Weights of a small mixture-of-experts language model, trained from scratch on English Wikipedia.
Size: 8 layers, 45.4M parameters.
Experts: 144 clamped SwiGLU neurons an expert, 1 pick a token, a sigmoid router.
Training: a variant of Muon for the experts, 563M tokens, 9667 steps.
Below are experts of layer 4 (counted from 0) of a mixture-of-experts language model. Rows are named router (the router's row for the expert), down (a neuron's output weights, with its number) and show model dimensions 0-47. Each number is 200 + 30 x the weight over its row's rms, rounded and kept within 0 to 999.
After each expert's rows: a language model's description of what the expert responds to. This comes from a sample of Wikipedia text that the model never trained on.

# expert 60
router,224,188,179,210,213,245,205,189,173,212,217,196,199,223,210,205,211,161,166,182,248,207,174,205,221,218,186,128,224,276,177,208,181,178,195,186,237,185,201,161,215,244,163,206,190,204,220,186
down0,214,198,179,212,246,243,219,164,208,196,219,217,211,224,195,184,200,218,180,190,205,155,184,226,238,191,231,192,216,192,161,204,259,219,184,153,156,232,226,202,176,201,186,244,225,145,152,236
down1,205,213,235,143,190,216,177,163,245,164,191,223,154,169,211,213,175,180,187,189,202,196,190,221,249,170,161,188,143,161,219,187,173,176,172,225,237,185,154,177,188,215,238,209,172,209,174,216
down2,185,204,207,193,223,237,193,158,244,243,230,196,208,195,155,164,210,204,172,185,227,197,160,194,207,176,146,186,171,216,135,177,219,196,211,174,199,181,206,199,172,188,206,191,201,203,190,215
down3,208,182,235,214,200,233,258,193,209,165,167,198,221,215,231,193,208,189,157,177,202,174,224,190,183,156,133,230,181,200,161,153,225,218,198,183,117,199,204,215,176,158,247,239,198,155,227,187
down4,186,237,222,172,169,232,210,205,166,201,222,210,157,133,160,130,200,243,195,178,176,133,204,208,174,255,218,220,190,184,133,201,164,197,207,215,190,183,227,179,210,252,221,175,177,234,211,199
down5,218,187,221,208,219,180,184,200,187,222,180,218,145,210,214,183,193,196,165,173,212,218,221,219,200,220,169,171,186,176,222,250,174,161,168,238,163,165,230,159,197,203,200,220,268,231,188,229
down6,209,217,186,176,185,201,225,207,236,183,179,246,255,184,179,271,172,181,203,202,204,196,236,277,244,203,188,196,217,196,212,218,185,174,234,196,199,207,253,222,224,233,231,194,224,218,231,211
down7,212,217,242,152,177,232,203,221,217,199,170,150,154,218,218,207,258,223,205,142,163,194,154,159,205,205,233,206,190,206,169,251,207,224,181,229,160,183,197,200,172,176,228,179,220,273,197,170
down8,253,247,195,232,169,213,150,208,259,193,197,190,200,231,218,218,192,244,205,148,204,191,225,204,251,136,255,186,140,181,161,211,204,231,161,219,182,220,226,191,157,272,158,203,216,252,248,204
down9,186,182,238,236,194,154,192,221,242,225,176,194,260,232,227,178,222,245,190,174,182,187,242,236,239,209,274,161,222,182,273,217,195,162,217,190,192,188,171,192,149,206,171,209,267,194,230,180
down10,166,214,217,177,200,202,196,180,174,138,257,193,224,188,213,207,194,221,163,190,229,281,235,187,222,175,173,231,172,138,255,213,189,188,182,166,204,213,232,206,190,197,191,161,214,245,161,272
down11,196,254,216,196,242,213,222,284,233,165,195,261,234,160,207,230,190,255,196,157,221,185,201,201,173,202,194,238,236,196,171,226,192,186,188,232,234,204,267,140,181,215,220,204,156,238,188,194
down12,251,208,204,184,214,225,208,193,200,211,210,172,199,172,124,205,186,198,165,204,208,193,164,252,208,164,185,210,119,158,216,187,242,188,186,226,193,221,231,202,178,194,177,245,252,177,187,210
down13,241,218,233,169,207,164,217,237,229,201,243,160,194,225,194,250,252,217,200,166,201,207,194,251,218,203,164,218,184,237,180,162,201,192,148,181,180,239,179,201,198,239,175,257,235,194,248,226
down14,208,165,203,166,183,204,199,205,258,215,195,195,171,200,193,189,223,138,173,236,165,188,200,257,202,204,154,244,152,198,193,172,207,203,224,209,202,178,135,211,161,227,152,176,218,196,151,210
down15,217,189,152,202,243,156,130,168,228,260,180,184,187,180,186,232,167,204,194,162,199,215,172,219,187,235,194,238,203,153,158,251,177,211,238,203,220,180,212,245,205,252,184,194,200,263,240,224
down16,237,194,177,185,227,178,236,199,186,152,187,181,200,289,201,153,236,170,230,251,206,221,255,186,185,214,184,179,176,184,165,206,226,209,237,188,209,188,186,229,185,198,180,246,212,185,189,159
down17,156,186,196,198,212,188,146,138,249,245,220,213,170,207,177,194,177,173,200,114,182,189,181,225,231,195,130,177,241,204,201,199,190,223,201,167,231,206,187,191,233,158,233,160,168,189,199,190
down18,222,225,234,238,220,238,168,195,206,139,249,157,215,213,229,199,213,247,184,168,168,218,229,157,219,171,182,203,203,253,216,253,221,186,191,198,225,165,190,148,229,222,217,233,207,207,226,224
down19,210,173,201,220,189,226,148,261,216,173,208,197,237,193,245,222,150,241,244,216,166,236,189,246,198,156,243,225,208,201,193,158,180,234,254,210,202,188,172,230,196,217,230,202,223,202,170,146
down20,201,174,206,218,203,172,170,205,139,186,173,200,202,214,161,118,204,172,188,214,147,156,223,181,243,242,188,189,201,228,191,215,227,229,173,247,239,240,172,237,194,193,150,190,208,235,227,234
down21,255,232,215,196,215,199,168,187,151,220,187,181,192,226,183,238,248,173,129,244,165,181,258,186,277,198,183,225,144,195,226,196,209,152,152,196,217,179,211,196,209,167,209,165,165,254,182,187
Description: Names and country codes

# expert 55
router,199,173,201,209,224,264,231,188,196,215,235,224,201,232,162,237,204,189,172,157,246,225,193,203,202,180,204,177,181,229,191,168,195,224,213,202,211,169,223,218,272,282,174,235,162,182,192,220
down0,206,202,128,151,208,252,181,173,269,213,234,203,209,220,147,207,216,235,191,200,196,234,200,247,201,236,222,225,240,180,215,171,200,218,177,178,157,227,222,191,161,193,154,177,234,174,197,162
down1,242,173,206,226,205,217,206,184,175,201,211,218,171,177,207,213,197,203,172,214,191,181,197,262,225,166,179,222,158,249,190,154,171,203,139,220,188,203,197,187,225,224,175,171,187,191,237,196
down2,215,177,186,241,215,259,200,240,230,162,254,155,191,237,130,200,223,202,184,189,216,228,157,235,172,257,214,216,159,197,240,198,247,165,240,211,213,185,157,193,225,154,171,194,207,190,179,181
down3,167,179,219,219,186,214,265,195,211,191,210,232,192,157,261,184,191,238,181,195,168,195,150,181,199,187,198,187,192,185,94,215,214,210,153,204,167,174,235,236,209,238,211,202,188,187,170,213
down4,276,186,169,224,221,187,158,140,232,200,181,255,247,234,233,174,234,196,206,193,214,179,213,189,273,195,176,167,159,234,218,186,207,230,168,233,172,227,168,224,237,184,268,186,236,191,248,197
down5,183,222,177,229,166,226,251,169,203,188,167,184,222,178,166,237,181,157,197,207,207,148,166,203,176,197,211,177,178,243,188,190,231,192,215,280,214,197,197,238,194,228,178,188,254,173,237,171
down6,163,193,201,212,195,207,251,149,194,217,197,221,229,214,191,198,194,194,194,193,142,170,196,186,262,229,220,177,190,192,207,258,197,241,233,243,182,184,299,142,200,209,207,173,111,224,218,170
down7,188,227,176,190,173,153,238,202,271,187,205,212,165,249,216,166,218,202,211,211,230,198,166,175,209,201,197,175,220,192,180,182,180,201,202,266,205,208,269,168,173,207,222,180,240,189,170,153
down8,149,159,163,235,220,154,165,167,184,207,155,182,211,184,229,183,195,211,160,200,241,195,182,210,208,165,189,178,125,160,177,232,197,201,178,196,214,210,210,181,213,212,214,239,213,211,167,222
down9,177,156,217,180,172,219,164,236,206,223,206,210,185,204,232,178,186,135,204,190,181,211,277,169,211,171,155,208,243,229,193,329,165,174,231,196,207,184,182,243,197,198,233,240,157,214,208,218
down10,217,145,169,172,261,196,175,208,225,184,214,234,176,236,218,150,214,225,135,248,161,211,197,180,207,193,239,148,207,227,230,191,245,188,215,203,201,167,201,216,190,211,183,175,213,191,182,195
down11,215,183,212,190,217,153,169,259,207,187,224,223,197,163,217,219,178,181,244,170,203,264,225,194,195,157,191,225,209,193,189,239,179,191,220,195,202,195,218,218,245,211,132,140,191,187,199,222
down12,188,162,194,240,224,199,158,192,225,204,206,193,191,205,148,155,210,176,193,211,173,209,192,201,198,177,184,166,200,234,276,193,179,187,205,198,210,198,179,204,234,140,215,155,172,213,128,147
down13,177,192,233,207,165,217,113,204,196,179,195,172,166,271,178,211,175,198,177,211,228,167,265,196,217,223,171,207,165,186,166,207,203,146,236,240,155,220,181,221,175,172,154,199,190,244,224,201
down14,198,173,210,241,188,210,218,247,201,171,286,201,236,174,208,181,206,204,193,245,192,177,267,221,191,185,180,267,188,177,169,188,218,167,135,151,193,151,216,206,220,182,193,288,194,158,218,231
down15,171,203,194,180,175,178,188,171,213,181,159,206,244,201,171,181,187,177,162,196,199,245,228,160,161,215,207,186,161,189,276,190,187,194,173,210,226,182,208,205,192,216,219,190,222,241,180,161
down16,215,167,221,189,203,166,213,178,174,137,179,199,190,187,261,187,214,190,209,151,222,181,176,173,207,199,192,174,223,226,187,163,206,164,148,170,198,189,122,199,181,186,200,204,185,208,169,175
down17,230,176,235,241,204,203,218,198,207,204,166,183,182,197,218,241,158,225,272,166,218,216,183,176,164,205,177,209,237,154,162,168,223,169,161,209,234,196,187,155,245,190,228,197,161,211,185,172
down18,235,241,206,222,220,202,160,212,215,229,203,213,199,195,208,188,216,168,161,208,200,184,200,233,200,235,203,211,238,270,189,183,165,205,243,204,186,187,206,200,152,177,190,158,181,175,161,245
down19,200,183,219,174,216,175,175,235,207,223,202,196,188,226,212,188,215,173,185,206,194,174,208,189,219,231,227,216,233,146,144,242,295,264,212,219,169,191,207,221,244,201,246,192,183,198,195,196
down20,149,238,186,238,201,216,205,166,176,252,193,222,273,273,179,200,254,122,181,216,225,157,205,156,171,206,185,244,204,166,229,177,216,143,189,162,166,169,189,177,185,203,192,146,187,216,195,243
down21,200,193,235,184,164,223,180,154,256,248,215,208,211,143,180,173,229,201,111,156,146,174,184,217,229,200,154,179,186,193,225,166,206,227,212,232,249,195,200,213,180,199,247,222,202,191,170,185
Description: Coordinate digits and National

# expert 0
router,168,200,147,191,171,244,197,191,183,200,183,201,215,218,224,182,168,170,185,191,208,211,186,200,184,213,162,155,183,291,131,157,191,246,173,197,236,176,172,173,232,251,165,219,191,158,204,175
down0,230,203,239,223,205,178,189,189,193,195,225,197,188,225,193,235,207,197,228,211,188,223,220,187,214,216,130,141,182,208,226,233,201,175,203,212,245,192,183,180,188,240,139,122,200,215,164,227
down1,210,199,212,181,202,188,221,147,146,167,218,150,239,153,180,185,213,226,226,138,180,215,205,237,212,111,169,171,193,161,128,226,237,205,176,199,224,251,164,230,272,196,204,221,205,177,191,197
down2,270,200,199,163,228,147,198,201,249,196,174,139,156,202,199,168,208,232,154,180,209,172,213,203,180,228,204,275,159,221,234,237,191,236,186,181,211,186,210,192,251,206,217,173,194,191,177,226
down3,235,183,181,207,189,168,215,239,252,231,190,189,154,205,190,151,189,192,207,263,218,153,228,205,203,171,223,225,187,242,219,212,221,220,165,182,137,201,209,207,216,180,169,192,208,152,210,170
down4,188,245,194,229,208,149,167,187,171,180,263,197,153,156,225,228,193,201,204,199,208,239,205,165,291,199,251,217,213,164,172,176,158,265,188,245,240,178,180,198,129,153,199,199,216,160,167,228
down5,151,172,240,254,231,218,168,198,212,210,206,201,213,217,248,189,196,231,210,239,194,146,164,185,187,174,120,209,160,151,196,216,193,205,191,144,216,242,192,205,200,195,225,217,197,185,203,142
down6,218,217,220,201,197,200,232,224,260,165,184,211,165,192,117,230,152,240,188,218,196,165,204,231,166,190,269,199,206,209,183,189,168,229,147,215,207,211,203,218,186,212,219,200,217,225,186,132
down7,151,229,160,223,228,233,232,233,198,204,192,213,147,189,200,222,199,190,247,213,223,175,241,206,143,190,216,228,203,170,197,187,233,217,257,202,234,196,237,168,234,211,180,142,201,143,205,152
down8,183,191,167,218,208,240,223,170,227,224,196,227,255,171,225,176,190,237,175,257,182,167,213,249,146,233,210,196,185,187,204,196,224,209,218,173,216,226,180,183,177,213,201,216,213,174,197,160
down9,198,187,169,272,259,161,266,202,218,219,192,201,249,225,229,237,214,199,136,202,191,230,182,199,212,215,229,261,214,219,206,207,184,187,174,242,156,167,181,217,191,184,195,142,194,192,170,182
down10,224,203,200,228,166,224,202,221,195,226,192,231,128,177,203,179,144,196,218,208,179,217,196,168,155,191,194,200,190,172,242,202,235,177,180,194,230,223,169,222,174,160,188,244,169,202,199,142
down11,191,180,192,206,213,179,206,173,253,250,186,180,218,165,255,234,201,195,200,193,208,172,212,232,209,176,133,222,154,144,170,216,237,161,195,211,166,184,207,201,185,198,122,164,191,186,214,199
down12,150,206,231,200,212,161,189,155,203,247,235,211,151,136,208,213,237,247,211,190,223,187,203,205,221,170,224,186,210,186,155,197,231,181,244,234,197,162,238,209,206,215,336,172,175,219,165,252
down13,224,224,207,219,255,180,236,149,194,206,210,228,187,219,256,220,202,217,221,248,208,147,219,197,199,202,120,208,164,165,221,253,203,146,233,209,211,197,213,251,160,174,168,235,198,217,204,192
down14,169,161,191,207,222,185,174,201,240,229,184,219,230,268,154,178,121,186,183,223,232,195,161,223,189,187,213,206,257,174,212,220,260,207,244,202,180,191,225,198,200,217,164,190,154,209,175,171
down15,173,238,164,246,193,166,196,227,216,206,240,200,186,171,203,246,232,206,220,151,232,160,180,159,209,202,243,236,269,105,242,186,186,218,210,175,198,184,214,265,190,192,201,220,141,178,222,202
down16,199,215,173,162,133,230,212,144,241,196,197,206,182,220,147,170,157,169,224,171,186,238,241,170,191,192,161,215,125,204,181,212,225,192,209,256,251,187,188,169,139,211,183,191,203,159,200,225
down17,203,255,201,162,147,157,202,259,202,247,187,185,165,199,199,174,242,187,222,166,190,190,166,212,243,208,153,216,202,172,179,184,185,129,216,182,176,222,216,190,176,183,296,275,180,228,208,212
down18,187,158,161,203,191,160,162,215,198,188,215,209,225,134,214,179,168,228,179,244,218,214,152,264,226,214,215,250,225,208,175,191,180,166,159,141,181,267,229,151,176,193,171,197,167,154,207,179
down19,169,218,211,208,227,212,200,179,236,225,212,215,210,189,189,210,170,224,210,160,188,174,223,196,221,177,226,204,184,186,136,230,242,209,172,226,146,141,196,135,222,251,260,200,188,234,161,228
down20,221,210,219,190,155,232,194,155,230,211,197,244,143,274,186,183,220,205,197,193,204,186,216,169,201,246,181,193,205,210,170,207,203,158,167,238,163,200,194,165,169,274,200,185,213,201,214,178
down21,249,239,151,198,217,184,230,228,236,228,189,239,166,180,213,213,233,208,213,198,172,158,242,184,237,174,212,212,160,208,214,192,223,212,213,254,169,203,192,192,207,123,232,195,244,207,175,192
Description: B-initial pieces and digits

# expert 63
router,213,180,115,210,167,184,218,205,119,237,235,178,182,240,189,222,227,176,222,141,211,213,121,196,151,206,179,176,229,264,202,139,213,175,204,209,241,189,216,214,200,177,186,222,185,190,193,209
down2,223,185,209,237,192,233,161,224,208,194,164,197,188,230,243,264,186,204,232,208,166,173,171,188,178,252,217,185,187,237,234,193,212,195,236,161,165,160,210,201,202,220,222,196,176,184,181,215
down3,227,183,174,176,220,113,185,188,156,178,183,158,204,226,153,164,193,145,234,163,157,207,230,150,197,233,135,218,177,198,241,227,214,230,180,140,181,206,210,200,225,195,146,192,256,168,202,168
down4,210,275,225,184,230,212,245,252,157,220,225,154,185,195,159,220,160,149,225,199,178,169,177,205,184,207,225,168,203,187,214,193,230,205,217,174,181,241,185,186,179,194,200,215,198,145,233,238
down5,138,160,200,184,200,226,193,166,221,233,271,176,181,264,179,186,203,180,197,184,229,213,247,208,122,177,200,181,197,176,218,201,204,200,155,252,160,214,197,200,170,223,201,214,220,192,176,167
down6,178,189,221,197,184,178,237,167,207,193,208,225,212,252,244,196,181,201,130,221,221,169,232,196,272,197,218,225,222,221,192,197,196,157,236,220,191,185,197,170,213,224,209,221,245,223,172,182
down7,181,177,264,207,125,185,186,150,153,195,188,217,202,226,204,211,169,310,241,162,158,272,201,206,181,160,204,199,191,191,199,188,194,232,166,224,158,170,212,244,190,232,214,234,185,195,229,193
down8,176,177,222,156,239,229,155,193,179,236,187,188,209,163,185,154,179,158,233,203,167,210,189,151,179,172,229,193,223,184,247,261,208,203,119,173,202,210,163,231,139,199,191,175,193,221,198,226
down9,242,213,281,143,219,194,204,224,183,220,184,231,243,102,180,153,236,197,203,187,150,235,208,236,211,207,196,187,220,158,218,186,221,182,198,156,154,207,200,156,238,157,244,227,222,235,153,217
down10,176,219,148,164,209,204,143,220,194,212,216,243,194,187,223,212,136,244,155,206,222,181,232,232,245,227,165,261,226,229,218,220,160,234,242,252,223,200,216,232,211,207,221,211,161,204,198,166
down11,197,191,190,208,205,148,198,183,196,173,229,219,228,165,174,206,230,189,222,162,174,174,197,173,196,202,188,213,214,193,229,271,209,216,189,259,190,190,226,192,185,157,207,231,196,201,177,217
down12,177,184,213,177,224,204,206,247,206,197,157,230,208,180,214,167,251,260,137,223,246,212,238,241,167,243,171,215,237,226,218,192,206,227,218,257,237,266,161,217,194,172,207,187,173,151,186,127
down13,203,176,203,211,174,179,170,224,204,177,231,264,214,213,187,207,137,164,206,279,240,227,225,254,180,222,217,190,257,208,177,202,210,257,138,153,189,268,207,203,230,203,151,201,185,184,272,202
down14,185,181,192,231,226,192,135,210,182,221,192,202,262,229,183,187,141,142,246,209,154,182,211,177,220,225,213,163,197,213,204,180,156,236,246,252,217,200,215,146,243,181,204,179,220,238,196,174
down15,200,224,194,230,208,175,237,277,244,229,195,250,145,228,193,177,202,240,203,209,184,217,206,235,251,211,175,255,177,227,161,206,185,230,193,220,188,232,261,213,143,232,264,196,240,141,230,176
down16,211,175,204,222,190,144,218,184,184,222,181,156,216,230,225,207,194,243,214,168,247,186,204,188,209,220,215,118,205,176,219,224,202,205,244,250,153,167,191,241,195,162,189,253,164,215,169,149
down17,232,233,130,148,196,246,179,216,168,189,142,207,252,171,172,212,197,208,204,249,193,173,170,218,200,263,164,296,214,233,202,165,212,184,201,177,223,200,161,203,225,188,174,181,172,215,189,228
down18,183,183,152,228,215,198,210,217,216,225,203,198,207,180,146,197,216,163,248,229,149,207,194,139,205,157,211,211,263,244,188,230,198,192,209,235,239,246,224,203,256,142,233,206,204,220,187,222
down19,245,179,239,169,236,208,172,191,196,222,192,250,151,172,242,162,176,191,180,137,168,226,196,191,229,155,161,170,246,195,146,262,216,165,164,208,158,223,170,223,173,201,204,194,205,239,235,203
down20,178,168,210,239,214,192,169,240,199,213,151,204,166,220,190,195,223,176,234,222,193,221,204,239,241,237,161,205,257,176,209,229,199,198,194,150,195,210,146,119,188,191,231,227,179,194,190,180
down21,270,235,168,232,216,196,220,156,204,233,179,191,177,179,212,175,187,179,248,169,188,188,201,239,146,170,241,213,194,167,223,240,205,195,211,172,166,232,210,171,238,231,199,228,217,212,222,167
down22,215,186,215,203,234,216,197,145,206,225,208,191,190,237,257,234,150,224,177,116,215,221,298,202,204,205,195,230,209,190,221,192,247,248,145,200,194,251,235,226,186,218,211,172,172,222,183,157
down23,231,224,181,205,175,210,198,225,193,184,210,211,192,170,238,173,260,203,290,196,181,211,159,191,241,235,200,132,181,200,156,173,276,224,224,149,209,229,205,217,194,166,202,144,218,198,236,250
Description: Word-middle vowel pieces

# expert 42
router,219,169,142,160,212,217,231,187,174,191,214,203,173,253,192,169,252,201,137,196,210,285,155,249,195,217,225,148,166,219,176,187,214,207,171,149,202,170,191,174,214,229,151,215,175,233,201,158
down0,197,185,224,143,187,191,227,177,222,178,204,200,242,155,210,192,177,215,206,230,217,253,186,222,183,188,214,222,254,211,225,168,162,154,238,142,201,191,194,249,175,186,183,196,204,253,229,131
down1,206,175,210,188,216,224,156,193,151,214,200,218,203,115,214,152,195,177,214,136,202,223,141,176,238,197,177,209,188,206,217,155,218,261,202,170,175,219,195,218,208,236,258,211,253,185,239,230
down2,222,156,185,171,217,214,241,151,223,196,119,193,196,230,171,178,216,216,204,181,164,208,186,213,280,217,246,147,193,224,118,180,190,250,213,202,214,203,243,220,207,257,142,203,238,213,211,160
down3,171,209,189,274,232,188,210,212,199,227,244,243,192,165,167,211,225,165,218,136,200,180,192,227,224,217,202,224,222,172,199,211,196,219,205,223,180,237,213,160,194,259,199,200,211,185,276,216
down4,215,184,198,162,232,189,188,205,236,242,277,221,222,226,149,225,224,229,188,176,173,194,205,173,181,226,217,205,161,166,211,165,207,236,211,177,233,270,116,222,166,204,145,186,182,178,179,191
down5,219,133,232,217,226,198,230,242,187,158,122,158,165,197,251,213,196,187,128,238,206,189,182,226,180,191,197,149,183,188,189,166,211,221,162,192,188,227,219,172,198,193,197,224,183,245,232,244
down6,212,224,233,166,216,178,195,182,161,197,191,201,175,214,206,188,207,222,175,217,205,233,165,204,227,179,178,128,224,203,189,182,201,178,233,210,209,262,196,254,249,189,188,183,197,208,221,164
down7,175,199,192,210,195,214,211,225,235,172,234,261,181,207,212,174,186,237,161,260,176,252,211,172,235,168,191,193,173,172,230,182,214,211,233,137,188,161,234,216,205,221,205,181,228,180,204,202
down8,231,212,212,192,207,201,196,220,241,133,186,202,155,178,182,200,254,212,132,161,193,226,231,202,208,182,156,223,182,165,201,185,222,208,177,228,213,233,239,184,181,160,130,131,253,220,200,199
down9,197,217,230,200,211,202,217,141,199,260,187,170,268,167,230,192,181,229,241,164,230,197,220,254,186,241,224,233,264,220,267,251,206,162,143,227,199,171,159,203,200,159,169,154,159,259,138,215
down10,211,174,193,229,267,239,201,181,212,182,202,173,190,160,220,198,215,171,169,170,228,169,193,222,166,222,220,238,185,208,179,199,211,220,258,179,236,261,166,224,237,243,174,171,175,237,241,230
down11,248,215,220,180,185,192,251,274,248,201,221,281,212,155,205,231,205,217,229,178,203,173,225,188,126,190,250,232,221,187,226,238,219,168,250,253,122,174,183,239,233,200,181,207,226,190,214,214
down12,219,229,182,150,189,212,178,183,200,177,160,157,172,130,208,146,182,224,234,190,222,246,185,272,217,165,228,181,159,233,182,185,162,150,200,196,206,219,163,199,216,201,225,177,194,145,189,223
down13,184,213,203,203,275,200,198,231,188,227,188,241,152,208,136,185,211,176,170,256,168,191,224,183,220,204,225,180,152,195,224,197,268,198,205,224,184,236,245,211,214,195,182,142,212,199,247,206
down14,235,174,193,223,178,221,223,204,245,242,200,258,173,186,180,146,229,222,175,191,237,178,233,166,174,141,189,205,196,148,188,225,218,182,239,189,208,223,226,242,206,203,179,248,204,202,187,198
down15,190,173,196,211,221,237,244,233,200,193,164,188,219,211,177,209,225,183,184,242,199,233,195,143,213,252,186,185,147,230,137,261,171,151,188,158,161,188,246,180,239,197,206,221,245,181,214,258
down16,184,166,184,240,183,205,194,222,198,204,164,175,208,244,167,238,200,217,186,220,225,241,248,147,153,229,193,156,212,156,188,205,237,205,194,145,203,198,156,203,216,228,167,200,185,218,235,216
down17,201,233,249,192,201,176,171,223,271,261,209,233,201,205,193,216,176,121,177,207,197,195,268,163,194,184,196,191,193,172,231,205,215,180,272,234,167,168,181,229,194,200,208,198,216,214,199,190
down18,198,199,156,198,201,151,168,275,168,262,168,214,195,228,223,188,204,155,211,201,182,145,203,220,224,241,193,199,246,207,206,223,226,220,239,224,169,195,223,235,210,190,219,167,153,216,256,209
down19,256,265,157,201,149,191,212,240,257,185,213,214,140,178,194,158,185,149,160,178,187,213,185,204,167,187,172,204,200,206,218,189,214,176,210,225,169,238,180,189,229,182,208,166,196,277,186,208
down20,215,191,202,184,164,163,224,209,228,151,226,208,232,217,230,213,209,242,218,213,203,134,165,202,197,192,208,194,175,217,242,228,208,239,224,193,168,220,173,166,215,196,221,148,167,214,202,197
down21,226,183,164,202,203,161,186,208,188,206,200,181,190,209,198,206,202,164,198,219,268,263,230,210,183,251,219,157,191,177,159,185,210,216,239,221,224,224,168,156,240,225,176,192,181,203,165,199
Description: Pieces after O/P/U

# expert 23
router,207,191,164,156,154,155,179,196,182,177,231,164,148,313,189,183,176,155,202,185,225,272,142,220,170,190,195,171,197,226,193,186,206,197,182,141,215,145,171,169,193,204,192,254,192,223,195,163
down0,214,205,252,145,206,218,207,174,170,133,177,227,248,187,149,173,174,222,188,142,193,198,206,192,222,198,199,201,190,175,228,202,204,201,236,210,205,184,180,269,189,199,192,177,220,257,191,243
down1,206,207,194,168,198,158,196,233,252,215,163,189,216,214,183,229,199,161,160,206,182,224,224,159,199,206,144,254,219,214,313,133,219,143,196,231,204,220,188,204,202,181,197,205,148,203,152,226
down2,227,140,191,191,199,137,209,199,222,187,209,201,209,221,178,264,184,172,236,171,204,229,190,175,227,215,244,199,191,238,192,199,179,240,191,193,204,255,120,196,194,188,181,213,228,142,166,153
down3,232,197,205,180,146,234,223,256,218,161,185,198,158,165,196,180,214,215,158,229,145,174,219,168,284,209,221,131,184,211,192,199,205,158,172,232,177,206,243,143,237,166,183,180,158,169,176,210
down4,214,244,197,175,162,168,197,203,185,171,171,243,154,204,205,235,158,188,152,213,181,128,202,207,237,197,198,196,223,154,203,203,193,180,219,161,198,178,218,233,215,164,177,192,221,255,221,193
down5,260,166,272,195,168,201,164,160,206,208,154,155,197,207,216,206,185,136,195,255,143,198,295,235,227,204,170,232,245,202,178,173,217,196,235,190,241,206,212,210,225,131,143,239,201,262,168,208
down6,198,236,173,227,232,158,206,140,176,177,200,220,211,225,166,217,165,198,160,184,195,218,209,264,202,243,165,215,203,187,187,191,208,178,214,227,209,236,225,202,233,180,163,179,231,241,235,145
down7,227,163,243,187,193,207,230,225,218,203,219,206,174,212,229,200,211,210,251,267,227,228,181,230,190,227,241,210,234,238,209,209,234,148,188,207,142,187,175,173,159,137,190,163,218,177,223,184
down8,182,161,193,215,196,167,222,160,263,247,160,193,170,145,183,194,199,210,195,241,183,152,179,193,222,180,222,202,200,183,152,194,218,193,199,153,214,216,191,175,254,146,163,225,224,185,184,183
down9,184,208,221,221,241,197,248,219,162,199,245,198,210,241,212,183,160,243,222,249,179,205,218,226,205,250,223,145,229,193,233,159,194,182,179,217,189,223,246,218,235,175,192,186,190,159,245,189
down10,247,160,225,196,211,195,187,197,193,226,223,178,197,112,207,193,171,233,216,156,203,178,190,180,211,183,167,223,172,145,268,240,235,209,145,252,203,188,175,216,228,210,131,211,173,199,214,229
down11,184,245,155,233,220,192,172,178,236,183,196,230,160,200,161,237,185,204,171,168,156,182,217,195,192,164,200,189,208,176,195,183,207,216,218,209,180,278,238,174,186,214,209,200,163,161,169,179
down12,211,212,218,168,190,163,206,243,191,140,149,202,231,225,201,147,183,164,172,247,190,160,249,164,131,237,178,229,230,233,223,202,173,229,218,189,202,173,215,145,202,196,251,216,234,231,226,190
down13,206,199,200,199,146,198,222,153,213,227,256,225,193,222,245,200,213,182,159,179,190,192,167,175,192,175,178,141,216,172,221,227,211,226,152,175,189,229,254,216,120,185,196,188,230,232,194,208
down14,221,198,187,207,199,197,231,161,187,199,146,237,188,251,209,191,204,158,149,185,258,190,169,212,168,217,205,198,171,207,217,223,216,235,192,206,219,217,161,199,165,152,186,180,224,183,180,205
down15,197,223,234,179,198,208,184,200,215,208,241,180,215,263,206,178,168,217,204,199,235,197,173,174,158,152,231,192,172,147,157,226,208,232,248,198,187,242,229,162,180,155,223,202,190,162,154,182
down16,191,241,223,177,181,200,166,211,157,241,190,232,186,155,194,172,211,175,236,195,208,220,233,218,198,201,227,195,270,138,124,200,194,223,248,201,187,261,197,172,229,183,183,237,203,221,188,241
down17,257,152,191,189,196,210,195,215,229,227,253,240,159,240,190,182,139,193,206,141,203,178,203,196,120,189,238,155,147,212,182,219,178,169,138,159,202,157,253,186,205,177,165,213,199,245,239,239
down18,202,195,179,202,191,238,191,236,201,198,170,212,198,171,158,216,221,215,213,203,250,241,219,204,219,171,206,181,201,238,178,148,197,236,128,181,193,216,226,186,219,234,198,179,240,162,213,228
down19,207,175,184,216,233,187,194,234,221,206,182,192,246,228,223,214,190,191,235,167,225,219,226,213,178,227,276,160,211,208,198,227,187,182,248,178,207,217,151,190,286,194,170,141,227,190,200,191
down20,150,195,221,190,218,195,199,168,226,240,188,201,153,122,217,167,166,241,114,196,160,207,174,164,136,225,166,210,234,162,215,238,183,159,212,238,233,182,265,215,140,171,238,201,183,230,164,195
down21,175,189,223,196,135,163,224,197,227,188,172,164,233,156,200,217,260,219,216,214,206,216,184,204,197,183,205,240,229,209,273,177,243,202,215,207,200,179,173,160,202,190,146,154,199,194,168,272
Description: Mid-word fragments